{"n_layer": 9, "d_model": 256, "n_experts": 128, "experts_per_token": 4, "d_expert": 96, "d_shared_expert": 0, "activation": "reglu", "moe_layers": [1, 2, 3, 4, 5, 6, 7, 8], "router_score": "sigmoid", "normalize_top_k": true, "routed_scale": 1.0, "balance_loss": 0.000787, "balance_bias": true, "router_bias": true, "n_groups": 8, "groups_per_token": 2, "init_std_router": 0.0376, "lr_router": 0.000842, "vocab_size": 8192, "norm": "rmsnorm", "norm_eps": 1e-06, "tie_embeddings": false, "optimizer": "adam_variant", "lr": 0.00101, "beta1": 0.9, "beta2": 0.95, "batch_tokens": [65536, 131072], "seq_len": 1024, "train_tokens": 820800000, "steps": 8824, "dataset": "wikipedia_en"}
Below are experts of layer 2 (counted from 0) of a mixture-of-experts language model. Rows are named router (the router's row for the expert), gate (a neuron's input weights, with its number), up (a neuron's input weights, with its number), down (a neuron's output weights, with its number) and show model dimensions 0-255. Each number is 128 + 32 x the weight over its row's rms, rounded and kept within 0 to 255. Numbers have three digits each.
After each expert's rows: a language model's description of what the expert responds to; "mostly gets" lists some tokens that are sent to it at least half of the time. This comes from a sample of Wikipedia text that the model never trained on.

# expert 41
router:109164073016216167229085129087087191164152168114175119134132128164187091074114103188151177137183136133161140093133151127112113174161108117145100137171119153081135135141150131175153087124162114137177091116115104084147170151110114088112113154125087117123075078089054113115104124200106102149111123121138079141124202060098093113122141129115113124178139193098126142108107070086137085083172109134098176152131169120103163166167142090122090134148196137111145097143122119140126148151139134095118067145086150083131138128097157129163085112196147101139125096131116139097144180139095084150148145127143157101161100126091087126143108170112113148103162125172172122106128130167077113075138166084103136130133134141098117151162100099102075151091084121121098182122105171130163165139127116
gate0:107126124088124127150130078128128099106144142091111143123103130074169128127149112128075126135172103128164127126141139126181138113120128128132124129103127137124080106139101153089055178108179113092147123128104136125107128126132112147131094110125129173128111118122109129188116133173110133128140141116157128160083124128131130128059106127093130107147161250140144123098076132069136096121080117137056171097177152114148130128163119139146111139176129131124147165169109166120170150124193109129139136152111130113156127141131204095127106135147141031150131132127093082141085131129125126181114165098138051127083031079114107223126041062136056118155163163117187128104074113124093144127112146134126077182075086090120126137150129088070126146130097143115183226124017117116170129125112078
up0:126150205217125140053125144128127129059162112146122132078143127120083127124128129128122137119103128125123153170124075129103119133128123142157160176132128144144168128076167106128126107126062134068128109189139125136128129156129131175200133153136133135146126183143127162120129111108127206126057128159122125132171088130126121157164130139135110136129127071203108128145191117181205080121141147149144038122188106087136138125120175128095215119138137131129131067127136128128129093135097108150128115091110137133133138093126062123110142119088023158122119126133134128118142122159196137107208130175149208128131195169128126134103094125129162087132098100123093127146161138128195124153125116129143168128158129131209092126097124148124139161132129108130132000095128148127104091106153132
down0:141075158123130174128152126113128165106112137127119141131136128130156077129087130125098087097127127145090143118130225175134049137136125135094143084171128170167117184127111137224211127127069131215122130152138119153188133134132115063126084138063128125099132156173139103128145101149077117141130128083164091117095233192124148123118112145143193149168172140122181133139181054128128127136121144085137113076127141114137056147107141094106127111109123180138142113126124182114118138132087179145178114130133095123123165127128135096088160141128141179130128141025124072102139160131128196058152126127122124121149107134159167094121144191130130121134137082129047065123163138147127100114132167155137124101131055131151029141096129134129132128120087141142146125148142121154090075111081146
What it handles: Last two digits of years after 18, 19 or 20, as in 1816, (1932–2021), 2012, 1990s.
mostly gets: " century", " ago", "06", "09", "08", "96"

# expert 17
router:153165080075211243164134095062107197134143157124166116113101102122152130089097112134160153139127152177123132114124075145057173125152112108164144133164162127151159160211117124142202136130234154113141109142172063115189134179107122132145149096161093150109136117130146122114129120122120122204137112076175124159102139144151095166083110146156145115148170171054090139108120108076147118134145095108063140160146133154057187150178156138107116091140167119128133090134115123133119119129127176131151055126104169148127140140158150142169116179176149185162125108110149068121112091128172064098127139142100115130125167170130086126068111161165152137105143095117137165089119163174115159080111146112147119088100094069135121163105151129158106134115094117168100169141129176146168128145153153
gate0:121140135157124069178136074128155076128163098128136146081131128074144128131090128126099131156190029170124132129140167111128154094143144138118126123219128129127131125110120143089126163070090132027106126128134097128206191101186081146118238115096070140098130130130161127084145106127157123101131144133109124000037099131167105099080170067122132135139120194130127149200138135116132090126116141133098132120173126143094128109145187129109120148142084142135127129113162103065126063130180131166151104119143087129173129147087129128061129130114143128133090024125136125126125129026148123129127155100127125184111160100143125132106108099121111101112130107096085101085161128137106174134128105128108129125128202146125133056107108125157096131128137120180111128118121152126126133136129131
up0:130150092166125128177129122137117135104100071092175113118123072129125171170123083133161133132153123090131137099116132154169122182133103128191125129101153127129166181127139131161128128119137155143128130176128127131128034128134130128140054098152137127104126109171048146149120128128190134127094121138120197152179120126113143038130061143129116085013159058126127149105129125061132140128081186153136132095176118090147144149150124080149091127140188100124132128131061177095126183125115125093139122156128126118117128088208118113156075123174102120050102192130136149131134119181097119152140115126121142112137131113148143125152124177093106226131126128141120093127127075095135073088177130129193104173126077121134155136128255108128132144082152111115127130125117184162148128124110119
down0:123088170097134062128173132125129116165151182136129134130119123177097129103120097128082130171144128091147101085130149122129097152168180131094126075108144144124081104148122106186123125128161117113169131114117137123096170137131063129163199158129133144095164119124097102122081134128064123124133118127126104115094135129144126145079196156168125129242131147146193128202128115150130136091096138135119116094066130156086117074047140130127135078137107085135125131089191128118123096114127141137192137154130071141176130082140123125137219086130114064137099130097127177135102127147126138135113131128121086127083179133156152149194225112168134117106128128113132162169042143158200130212134029125127166139118168126122072175119077119076151088162126169135167134135135127091139185125138148
What it handles: Commas and comma-bearing tokens after numbers, names or clauses, as in 46,000, Hanover, NH, and December 4, 2022,.
mostly gets: ",", "),", "\",", ".,", ",\"", "},"

# expert 47
router:106209065089169192193138098056158177143168109144170139110113126096131115124148083166122123093204072141125083108128154182129103123175146138131141110144167192097153085160150181192181142145170096120139136131130097102146111167160115081118141158146121080113126122153131124079155123137152126185122071115147151117148154095108180160132120125120132091140173167102125174113103060121126114146163120105099167149142117096082175144130222133085135112056149100117075128182140092125134170147118141101122088117098135124104169126091170089107115102140146118165124088071153105151135135161135173143158176088088139121165052144136142127116109090164144134167137111115132123112167119185183179038129115151099068080139093100093134132164124138098126137103085135161060169075152148134124178109144082
gate0:127132127127130179163145107129127141136126194104164140148158093129149128129117126130150127111135113120130134121144132107125082087182142132124102085185135124128147131128115123156151020171109188140124100143092104129237103136100133146104198183158133110097218102142000088134147110128101124120150158126147128102177202143134119122125141152130157122072130136127055161142113166120123170086123118112141132117171192143127138141102153113067130141066167179126102156113102124115154091124157158110079103161123143106162206123132100130081121085133146129093131108059128114186134228129157108098130127066085147125176099130063141188119115127091100134109120140135086106134138117135094169126210097116098073132130098125148178126143173061127054131111102138129106171140129145131114120081165136
up0:110130191125131158097118123128116129128115126108128132128122122160219233096099071125134119128135128085122163128128107127152127113128128133099148136129138109123128122118107125164148112117129120151139069128130130113148178098086121125130173178141072165165148036082054040127128179122151186083153195129194137128135126139127137116149136165092086125115120118152062136062133208129167125133146153144131247161108151119110115213156104179033086129096128104147128182130129127125129132128128132106184115125136133128089146139129194150129072137140165139128125107116132160128095139133128159132128129149118141117124141142127121128129136108126123100102085015120133073145128129155150143184195172124128129127118139125090144188148129075065120221178085209082084132101122127127120108131136132
down0:160161127098139201101126122123155172128140145099102143104217172095120125077127087131105145094101128076138119129132087130118162091173154159175130139127129128149082091093103090143138125120147139125153130146084129153128115118075136130125158160162074134149124136088136130129117065130182127144139152051124127251127111158164118108126099145149114090152152152156088133089136124134055152069099144127109111139094129136145170165126103170073069140109133140126128150136130095218132125056232095094163143169188116092134085118058157126080118159108123131123085138131125120181160110123090132108109145093148153129153161129096129127124111131073168186104142131071171089186123106013086132129126133019131153126129152118143127135116128117128129169186104185141128075122125190115100127135137129
What it handles: Word-final pieces forming nouns, especially er, or, in, on, ator, as in pitcher, trawler, voter, Ugrin.
mostly gets: " player", " agent", "ator", " den", "oser", "ein"

# expert 4
router:056187079098222173158155119094107188137169138135119106104078108107149164143133063165135176098150103121088181129142119149094095116142126087150071084129125085103130129168139158216164144140227099128143079155097158159155156101123120146172105148190102099071145125162099137069124094208115123148135060148127106101100149152119122150159127089147125141143179127094155165142127121126132176164159115146112166167146099084109178113182141125125131110104124111181145110135137121076130144084088154058146072108123145156128154161138111110155135118163204089153120105129111113087097117134115092127171154151107133119101119160128063153156081164140164124129140098182113153074157159144124149158139094160114114105103082055122175130136198138096116178185099078151073139136108154085113130113102141
gate0:197116124051139135180165117130105137098116136132128075165107112091106131103106131139130130128129138133085110150126199101127143145157134126133122130014181142182137103126140137156060172099154157152119098082107091128116130141089127057137049116128129121056068126125122129155000128129083144145116136130148159133116126111124131151175129129174114112156141122126149133124147111063144120175105128129174133139150125127089105191128128130097073186153084112115123116128071135119107143073126162144127127138162138128121215157066216133150126128157079139091134120134111136135138121200107125049129125162097134079145171100123142112128136190162111159133107071112120149129075138160133163101078092130123164058163070113127098126101076130177122194132064124167136156099110152128129139088136126
up0:071145127170099135126126128102141153168135155130129152120130130138155144139173137123131104126114129076174185117091113143138103135116085110150168126166109152090125133130089119106151086138106113090136173224136137133128128126138141165121128138100163185195162128174136121089255141128205141139131119106128117155160150139141131127110129136101120144093117145124077112144154142183112097102175088128053095135108136128142127069121144129135192035135179151126137128128185119132156091179147125124108154104072131128109126105228066125126130108133155074146111121097136109123096153108155125199122128078185145148129105153166114175119123055067148064128153132146214122144150131087126129127140193072124061161104153129117141101164140123117128088074160181095089115166215128157127115181101126
down0:131132128081129170111078145130134146129127114178130200089107117170205112131101229244097120115091105125160137117120127133098056131128189160189113109096139156129104184151100132087164128122201123126129159109150053160212150116138117173136093149133131125136195122142149126065119112125128127087137169109073130151202199076107132118116099147130172137119114111085092132128119129206114099075191127096122106116128126127125141132109128149133144184116138174145136073095127072135161179087122101131100096121105179135152126062129133143119113130139148126127128120129151148164114208118146163177127093116157177135127140147110077121104053100092130102129153107146105130183213128095137130165132147118130131121108128099169155133163125105193152131125146151191120133109122127109118095211085144
What it handles: Byte fragments inside non-Latin scripts (Japanese katakana, Chinese, Cyrillic, Arabic, N'Ko), plus "company" and coordinate marks like °N.
mostly gets: " company", " Company", "°N"

# expert 15
router:087139114066152168177143095048142151121145162134200122113075107112098146094102070171122127111157061134072107141110126108132099127165153106176108138142178109117155105127120184180115128107160125130142108186111143141091104198131117091117132113168104093060109111105170175070068100164125127197112106092177143133159131114092080178100159167190110145149127143115175133155091057044105127100134123088079159202155167121150122092123121143139115123165173115150134106145113149159153119073111120113161088137123152082198172099091171133141152125121103125123096117127142084103111121113145093097175144160131145087125157149166121150136134173094166185141205155166123202118132169218136167072157060161133110118191094132136117139170135136089111104122123111133132129116142151121151154148084129
gate0:115137126128158130130118190139165152086237103157089128075125114143087123086131046141096129144139105049089104082101135134118129082095127147120090135167125099128134140129129128157131130087131125118128123046129125127121089132150124142128149126130128125136053130171138165179172191067065105122142054127139148155112171141183126128122117065099129160188134139160126130212048135133154083151151126141125136140148128103165132147161088080091144090137128130126161098169127125134095106131127119119119158126141151053167130107139107161156165028139123113118133147103175118128125067198124122041132137104127199123127120136158125107081093118109192147111045090110092136193133117169122106128196089128121119128200086129127102066131125155105131134169119063126132106181131125124124183094145119
up0:013132105130124134086145037122117118169118101150124080106190075094128100119175170123132162133109146116134114134186164129183131145133120127125115093084094128089159096164098139169147126127029136149120119142137079181138107149117138121108113058108133166188088144157128201160120144127128093133107134142118095150139172150090112188196123108107084115123124130111154127106168141155071124128089128160154186065112114176152145089121137096152143130096144107127079150180155014121121115154143131125143166126056117200151093139119057143113072192137097058136082128106128136122058210105133143135078107121129121137104142116080112132132122135119131114121159150060135142154161128114130149091100127139174118152110184136067107121138131127172172094122134128125131103117172163060115129113149085
down0:048119099124134126113135095128124164235166075150166119088128141157127137074112189126158134132141181133130103170168150121188155136126136177098073113120138086113139069157098147134186128124109083122132118134075115131115130128110070092124069173144127128183145134172113110128126152138123132113118148158148069101175187205139144199129130144117126114145129171129066125123102127082143131102153095120105042151165155158097126143155173138166088123174166152160111125121172088136126120142112162143198128084140121180152147158140127073194179130141120126135103149124157151127108185134154195145039083095132141128117130070124133139131128132042089155128128206183170126129125131132124118065187127181128118101110125089103035165115107124116126128099135146080128100165151151126123123179175105
What it handles: Word-internal pieces of longer words like art-ific-ial, Hur-ric-ane, Honor-ary; also "the" and "of", often in education and biography text.
mostly gets: "iber", " arts", "ology", " mater", "Biography", "rm"

# expert 14
router:115165109041179156255144112012161157154128144138144090120112073113107136110110094161161125122159182121102119120095194169083137119201141124156109157163156131086115118149104149163151136200193120111133111136157046111148113125122163150121129159146119081121190098100114142118122076193092134108118134098150092115097187089092075136108107148120141161133116150123146158125111080082115095146156102167085135156119162153103142140072125094100110098145100115143170124122097136135146117121131133110141109133107149183135074158121130125148096078191163107132107103098109071098154128154134099128096149115052140110137123139131121140077105156136153175094169127157149159127128149160132190102112118136079146121188079029114094152154096148153126136084112131132060194077120110124144172141119094
gate1:071129126128123073129078021128128124165136125112123126092138132033137122077144129097180142120123086123180144120032129175204127161153123167089171149135108101111127159155129135128076075144094114146143150125138128121128104127146114153126101121172158126115166116123122108128111149128047137119118123126119120102012157122138130111170196120110096165125145144132065215087124193092128127170106098133200129144085127136134209152128126126099171052136107111072180128120130128128124117149148129128086151128137154139122127131119141078122000060124136097206101105096132119100132064147139105123112085127129096118135154074148181141071135140129122130126102201132126175184066128134170130150134134144109109125128144135083104122199148139126133126137121126135130127140142113120160142103126121
up1:199065159133128124119200128142169104125129129161139152100129139128119176100156131128142128112191128127166089128172127101128098128130128117156124157128143099111123120197123109128111131072128125132102172126119131129130129127049138131125138131144155137162136182152203093084129132149171142121171100126138159131172127178127088170123136128119125116143082165126091140129159044221117120099133112105128125129128098080120062129118157133125131186167155141179100142125128032148113060129076117127098127135125050073138124131083146125093132124069091149000133155193112129138130163088081158124132142145111166148135104155128108131124091102106120185107101128174133154124114136122106154129131142204172147129127208128111126130128108105195097101124056093111127146050127174116096057189214141
down1:109113113122144208074126130135095180134121127126184112168090145071160131131150126105148142156119041128108131176096123123099144111086120127140177178126127128163155159086122141139128105130131127122144132161123131116128153164130110172123106070133119107116134088175151123167118192122027147121065081128130137111103153101136143124050144138188194130142202118129127118145120166129137138093082228111131156121140131112129152175116108134156113147166112118117153127123107155116133173116131226144130136107087187118122127128085121126124097151128097128147069106094140130057163100193122125233126119123184069119104116072135165105122146128124122168153127134152150112117151136183131136110222151126118091060131134137052129161139146178058114171123110147206125145151187125097211133098132105
What it handles: The word the, sometimes a or every, after prepositions such as of, in, to, in titles and set phrases like the way.
mostly gets: " the", " a", " an", "the", "The", " en"

# expert 37
router:139166106055185149200179085025088149167123138148190119127097121129109127104148135171143138130167079102130092147132090131117130166150098056191119150123148106072135142171131109192094135105158124110156078144095135091165127122124113103148112157141104110149118121108112139066068116208105157165132128131147084143132138131104095129104137177163127110145137106082196125132125136073133112125150122173025139161136119174128199106145135198148149117157154152177110105111147152098147128070084147096175148138096128069119141123128160108136047110173105175094133087086139104089094143151182130082090118160094145140149152159147117110168189188107121121121135146174133173127175158122170129078143123145072130145165036071129138127155141110125116142089114128190113123129160163141161135141096109
gate0:094121139121127182144124108132127124116073134099142195120081101071087146127186144128081111190139095141176098078177137033121134123119184084131111131054140153116097117174174035164197141130127146122108129128081129100128069130091117125179110158124074122139150097131127126108129164089073158200231132144126114131099132118121120126119120140144214122129152081140092126102175143160181121130157128135139123199125121172149124133118177130128172207127199127140125129142123120123164051136059184162126144113162128065142128145129082115134126161138106156136126134122124131128121143126146128072100128118085117098149145125128134125141128140129137132122124101206167103126168095129134116113105184130133126133201183111120092126181128165165132154149141134167107176069167129192159147182104045
up0:115129127132128140079095216191154129128160123147107117172181110125124195129135131114126150146131109132149128130194126128101129167153169122144084128139174133129104083054046126131050145131048106101129077129146104121127102119104193126220179112119108092129107132163167113154126094132131118126124046133129122125126133176082124122131126127192193081114091128100141059179170110120068178121096140125179151206131123129129179132136138041124127169124093117128118146147139184092133139115193139121126128121112129149162138125122128128133133174110143130102123251124125121102132128133121164102146079152109136126119132123186128178132156113196145141111122049129130141119078143116002130158147102190138150128181156158105172115082124134126121127127133133091126118147128140126068109141168133
down0:109080109099093128128100146126146108128142103102115086147092195125245151129129121081134133068117038097202128111131127098122127173150120135116094163073140127113104096091105128080131134133081089083137130107160135145144127120118180132152174133077123120103118213112093126127088184112128128121112143151129126132182053178117141101137150151174094135092113121135123145077096112076138127117115090104204189130123152102074116133118097068034094156089105100123172090132150130185083117158132092128075179129100163112144116137147118179176132131127126154148130219075096105111156124125125145114040125133127121120116123157130141130127133115133178131175098079129118129135039152118135115139125124110162203164104152108179119078071147130171107133147165123157121062157103211117132116128134152
What it handles: Table column headers and stat labels such as Result, Silver, Apps, Votes, plus possessives their and its, and census figures.
mostly gets: " their", " Apps", " FW", " Candidate", " Their", " ±%"

# expert 49
router:133146127090161113194112141032096224137145141130159115146153088115174129102092102182118148111159112082070125099115151124063127169183164135176111145087137131134126130135085108211157137196169117101115094137147130071173077144077152098135142153113139133112124122129129136072056112147123142137076141098152103108095129115159115162105125172122118127206157091115157132126087085143095096102155088148103134233147120146073195139159181129096125077117126170131123093124141106120131147100113170133168048121099167136178216143102136089181103091156134100127092120125127109071099122141096107109157155133110144130101119111144117175086165088110148127114185087151153130060142130174137111099175132115115128107097046077131105122178152128167107114128143182101107135089113134159110159098112133
gate1:145110135127127132130133096080145151130121122068129123126158106113140127130076125125127159088163127150127154186136162159206116090220172130154139133180126125130105123115115147118073122104177127130190128113159134075086124168122109126132080190132130129129098126131151167127002127119125089134128116129127078099128134135116138113104029129127134108121130134130136129231035131130140125100112133124130127120139133156129101129086131130153109140195132194127128129112129126130178140067154133105128111128118177138023125140039104130111130128160125127124118058104107108110161176135108117157128186142117136043147140133143141106129114115098178102255083186153123207104102143151130063129130130130135128091128144123117023183125096124153161145119131154129129129130132212128127134127143128
up1:146139116142126141099127131131153148122150128135071117111011123145127149155152149139130093161112122149124099091128146115132135112063140139119135122071138127142175128160118122130164157153057133129094163107130055122114174110125215109125124093130129108142120113150135137123198097139147080084142128169146120131048115154128141139133124138129087150074127171093139134126110166143119176164102207105122137100050138130171140128163138136124130130114076100139242138195136126161010079187115140202078135124125074132152092128179166126121130135116182105118131140199136137132101044139158168119121105116139119156131167133137128122146194129145096117049163090146151089127172128156108239123152147113123144108121152171138134118112129096140117135126136143127143124187132030131110132131090178
down1:153125130133071131131126139049100144178127185128140131119096137151142141130077103140094130083169074186143121128054109124103158117116084041106133137066157127134139137115150113129168155123126147106156096104128127060211136108130121085118118146128116138127167124081133130145159137183128128125108128064179129157124138137137126138229133142237126141108127116070129036116091142125149126174121135116105135136129104132169170123156103180168090097133085122172160063134092116179127100122076081116091046170083115091206144158128133121158121097124122106123126134100185117138075100127156132069177110162124085132169129087159125130153195181128118140028113115114163138075126129215145122104126067096087117104090123123139123114085117130158141128161141175124138145140169100141117105129129106
What it handles: Word-initial prefixes and inner pieces of long or technical words, such as pro, trans, sub, ac in evacuation.
mostly gets: " pro", " trans", " Trans", " sub", " ant", " ar"

# expert 46
router:131179038022193198186103106080127205146121149134162150106130142158137148139072111166124131200173085112103144111125141165126129151141092133117113154098181116100105119178115173183144125154159106110146128090115130120186161132086149085101125142137080115060124063150148154126157144132085175172121057137118083172127122104115103125130080135097108131084142139131146105160143103096106096097151189076091190174151141152059138102136162166136073138135093152157109110115149151097162131064153144148141095139112124115145149121103146119166108158161161127144154120063091135158149108136139114116157111091082178102165185194116080110141124151099195118125128091181125197154125163181128159090139164104113141126140100145128135110128128126139126153121109093174055211101096134101152102119160128
gate0:135155122131128140089175105116126128140128124134131159074130167034121124129100129127159065130128116128124161126173134141134084120097102135128172130128129081125131128146137159146128060084089255187159200136120125116113130088144170126137055153161090169125126143071159101128077131131162137121130130129155104140169128179126129157141124130104112122128128123128121128134153129146178134168151094129113181127134120112074146122142132100032149115172153155145128069127114132133137156121104140102129138105120205110173195082222124170083119111069129235088115147128114128095128128072151121089100057126125090139147134124097154110124120132144129203132180158172100129133128081144110143020124041123108051126142130181151180138127128134155119140041124116137120134159101139128181160128126115
up0:137121125149127130135136073101116098145132171137136137091123127125118091121100128141162135129109131116181140101155129130129106141131126142074136166125145059054169118124125133167120131092113111140108184117100040085141128098151204128141063137127113200174125163151145099172126129128128119137128142134129096124161113169120085131131106143111126102129123123172100113129134144175155121136126113164108124128134133055112154121142233092095115114211179148113153075132077117128127147137087189121200105065133127133200134108174160173075101129115128188127120129138080128118129130106155119092130062121174089152134126125068127131124129129129132255136171116150123160131134076165155179038109077129133125160159124121109197129172157152135080127080120038162115188143166149065173173172085117
down0:081130090148130127133139132120119107114124104091139135128126174111081040095127127127137095166125129136181125151130112072103120130136119152156175118126122124125108109115115174100073092129124120128118186058127126105132132126091125133142171173139165164116127126089151109133131165124138132153127135118157137161053138145176124145081127196124058119170155111130164100061126102181189135155116095132132128106127124130020126094122129130100141095146099079027164114107133126128131108132117179145148082138157128137095151051143135111096108143128185207116114148171122255137113075115155128122120119130149109131110156111102161102112179189115139198162169138102112187132100132131132147128145116130114092221119128168077134086143130182129113096121134134128104149162128126148055184064115140
What it handles: Past-tense verbs and -ed/-ing endings after a subject or auxiliary, such as won, received, released, regained, recalled.
mostly gets: " won", " held", " used", " released", " began", " played"

# expert 62
router:113150112038235152175122107062097164159090188172172159106098077154156133051107118189191130122124095122123081095137134156106114149159054103125093140103107158093123103159125132182157134107213117138139099115085161104143119167132124147139134140140065112131135118123122131105078096169102132187097097107215091147169153128124110109099157092138143113153137143145152125173150078073093106109142112123091144156171098134131145129211123157137122123123092089111132149168125155169155143112152123132177082106091152129163127112100152088152118103160155132136180134058140097084143146130066163129179206075049127132144072122134114128149122135085141108125135103156104189124096141145121172133128094113127124144090091079121150115185088140094076118130052159143084143130119150138126148112079117
gate0:106138150113126140124162084129131124128129179129132070094128110124200066135133123196124131136127122108130136088065129157074129131132136139147115135139144119113071051152062130129115121098075058156121121157048154123131096122127133086108180143107107208167133094129135144123133115143128126129105158146163126093085167128131148129128127120111167115133152098184128103157124117109126089169225124180102148083207206130154122087172103129000125147124116135112133171172108130149173159134120121124130178173114138168137124135129139129103146083067108139128146112140136136128129052096089074128121133116116120146163126098131116129136130127182159098140113079106133149140110143143095037128099120120099142149060138111162173147123079093083146127157195063099158120126083193122138126119095200
up0:138123131107093143113105129127135108105133127140133155170115130100126121120115110103035113098130126127129127127132154084127140088202128142147092141101131150134087173092160098127128144129146216054085162127104173127130152106021125104159073152198125156153138178144107125180128128158127170127128110089136128172097130140127134074091131149137160148188039126128125109074127126089115123037059162129125071097116195126102204138125131129159177142161130122149116110127180103127143129134135127189174127060127088158109128108163149105127073128178109128140122163108127133126139125119135143133163088206145077128127121160099124140126093128059154115159185213137132126056125122078148125138110133192054138110128067165073074105169126123139120129117129144152170122128216126128124147092132060
down0:168119129132117153160139221105128110101107144068194168141111186118133176124099124121181125118123130190146208130132111119194124128123133126112141125160138144189121173097129139144129160098124155113126153106212138122157176012083128108172076211148127136075124120100125138169119166123135139118108128139124118141152122166123088144128127130097073130091144193084137148061068175119181089177171122126119115178092158107126117168103136130134125092134106104170072103133136101131094083131128135134109084131090152112082181221133075100154134135131125104138096176105099129110127125173118136126043124167168126113126175079155130065163103093103138125186149176129081062137153133207156133139114187156140092063122132130113114138096141135138121134122132160113158128135084107093198141116121159
What it handles: Prepositions and adverbs of location or approximation: under, over, within, around, about, almost, off, before numbers, distances and coordinates.
mostly gets: " under", " within", " around", " After", " there", " mid"

# expert 42
router:127193085041178146210130104080129204133110145135160144111121109144162132095115048194138105116166104123114145131100155139102106152116093067138127115132173149124112190131061151171161115129157112108092078120126131168128085099107176089111095143130117128048126098163140148088133107139111127185148119102124144118142153151110155150117135168153063173140129125099103101133132098071137068128182141133083153148158121081128136116120161149075189094099155136149146100151139067135124091099124178155187089135123188149158231168090151139141143129137147073177148140092099069095087106190109115155100132125143181105141157114146117115092119142137168090186106096167136147115172159114114138069139156092132081127103027089126119132141149085106118173118096164106145148091153107170161123121097119
gate0:128127127108127132158146146113149173120042210146097110124119164075121051147119123125138102129125127140127110145070129103079128091206172113128131111178163114124079122136135108130130133192124131116059135129127128127174145108120105117184147029120196176104102145110127126170149157130129127125092122040131138138145135156128219139131095122129098156117118084129119100128118107098062154151125090150113125143145127107128118140126158107133126122116127163132080129170092166137127133075148174118092120157136076129107142074122103116113135141128144131146140124132126121140117153132131063109162255128116081128189114164134134145113066127112188133124142123135128126120042122150136134099124079126091102143098114080158175108187132101145017137019079128141136124111156156105145097240110110
up0:121134141169046121128116130116159158136119123088124158104166112142137065154127169127095128141086156181118108129129119170141132117080075093128091056132134085153102101126184127126126148125131127124158014096117123130191083154161124129134128101064132129172127097158134081130178198128129155111119111128036128129126127129125097150128137078139134118114157143136128123142124169145126126044129150091105121088145104114130128128128117101123124108114137110076066128058160122235064129126120128228147181121115102101228080128150128178131125149255135140129133126071148116130177089178153157053128133122103126132134099129134084109157169130064059125128127157126116108153129126176148102116128127101121120141158135144127127141119131140125110142130131131118125131081199147129149130094153229
down0:130116129148145128053228123071108184119154139093128113100129128151146144133151169211104128117105145145157126125104120128063045126118174134161147069125098098151112116114145096113104155113108098126106126194152140076116102131093146133125139127132170180128116130074124148129139123145137091128186117128148057163090153042189123111127134117171182136127142140175214128130130142128121111129140125122192121208199106090116113225176117123104117118165115255106134054117120128104062100197115161131132134198148112113127095146131127170127135106121128139126092130151150168127129127121104119121135108100115129131055139142100110147121106083135126100071130129124129114182128128129119109153100115116074101130069134156145087157152097101114138129126129134125128078106048127128178136202130149
What it handles: Periods and quote-periods that end sentences, plus verb-stem pieces like favor, reach, gain inside words.
mostly gets: "\".", ".\"\n\n", "\".\n\n", " attract", " favor", " accept"

# expert 34
router:139173078055231155233146097051124151158126148154118144147114167119174154096115109160164088131214100108072146118120140118112108128188093077168127137149148128078113145175137136153112106133187124122138088129155088128142146097115145081079148145169106165112113095130110123122102089163131149150137104163112110147118174092063127114139142159102131125091114144113157167161171063050118122096172108102108173153117145124133162121205180101103059103125143128092123159129134141121177135123121183078125083148090137090142165161142157112187140107193126153170133077087143108098106175130137121116094099171112177134120124160169120101110097167085147111119160111185093173104149107204087181106118162121086087125151083103133139120145119159077079074111135135095128154134123135161186137107098128
gate2:127089134109131126153114116130099135082065129128075149149130130103133198122121136137128145127172127107036132143129125094131114081118152132128064127130084123138108169160146129121113119071127128117126101059110104142210122118106136123092126176134227125130117096124128169136207130118174138228120127160150115129122120159110090126066125155146236159106110128133121121010139140130097143149125175134081134134178165155129121130124116169124115129145155126145131122158146098118096134122158126094128141147130159094132134081125113098126155057134151126134235169117121130152119169130161110129196093152127104143130121080023134164175109083071122127126096140141201117128140103116126123127064151128114123183145119116225181135079095131103089160065160150155128129107147128066137170130157129
up2:122177066127127134134129137123135124129165109090138116137127119123112031136135125151113091124119142120128118087147120157119124147127128141128165127115181123067167073108132122126150182161128142146162132172169154124073129142146115141169139039127062120139130128115133102090067128113105123105129097127109160132115170120126160101137129131192105084127156137102127139255128110173117112126172072076139127120128013113116165162164171118129136132117122049125095119145070162141147090092110058179124163088086155142131114147130125172058116123133139125125059086150164133112123121101102102138130204139076142059131127162204131135041119184220125141159152085145069128129139124175160136134160147141162134124074162121075050120143126126125143108119122120133152131170052119147121146113091120
down2:111128169049130128121148182087142130103127144131028127147113126109143158164145088104142121107157114188136083121147132145134119112093103122090145142135168132168107143178124176182126168041114122124167150140095127130109111152071130129129095126170146124170055144091067158118093152088130075123149150128136134136134131171127110082138083033125110142193129112100145129128191140174143122101138133161163104122109118130134090172124130113083131182127183143128107130141147130136139108185181129129106075151106128106093081137105099095103145144107166127078095073072137130137141091142131173167120084151154203112150133101159070166080057132126056188111128184095178049051143064129122124080105081146126116038138150097136150161121128131155125148120157102108124128107128128114110066131196130
What it handles: Main verbs right after a subject or "There", mostly is/was, also make, found, announced in biographies.
mostly gets: " making", " make", " announced", " found", " prom", " introduced"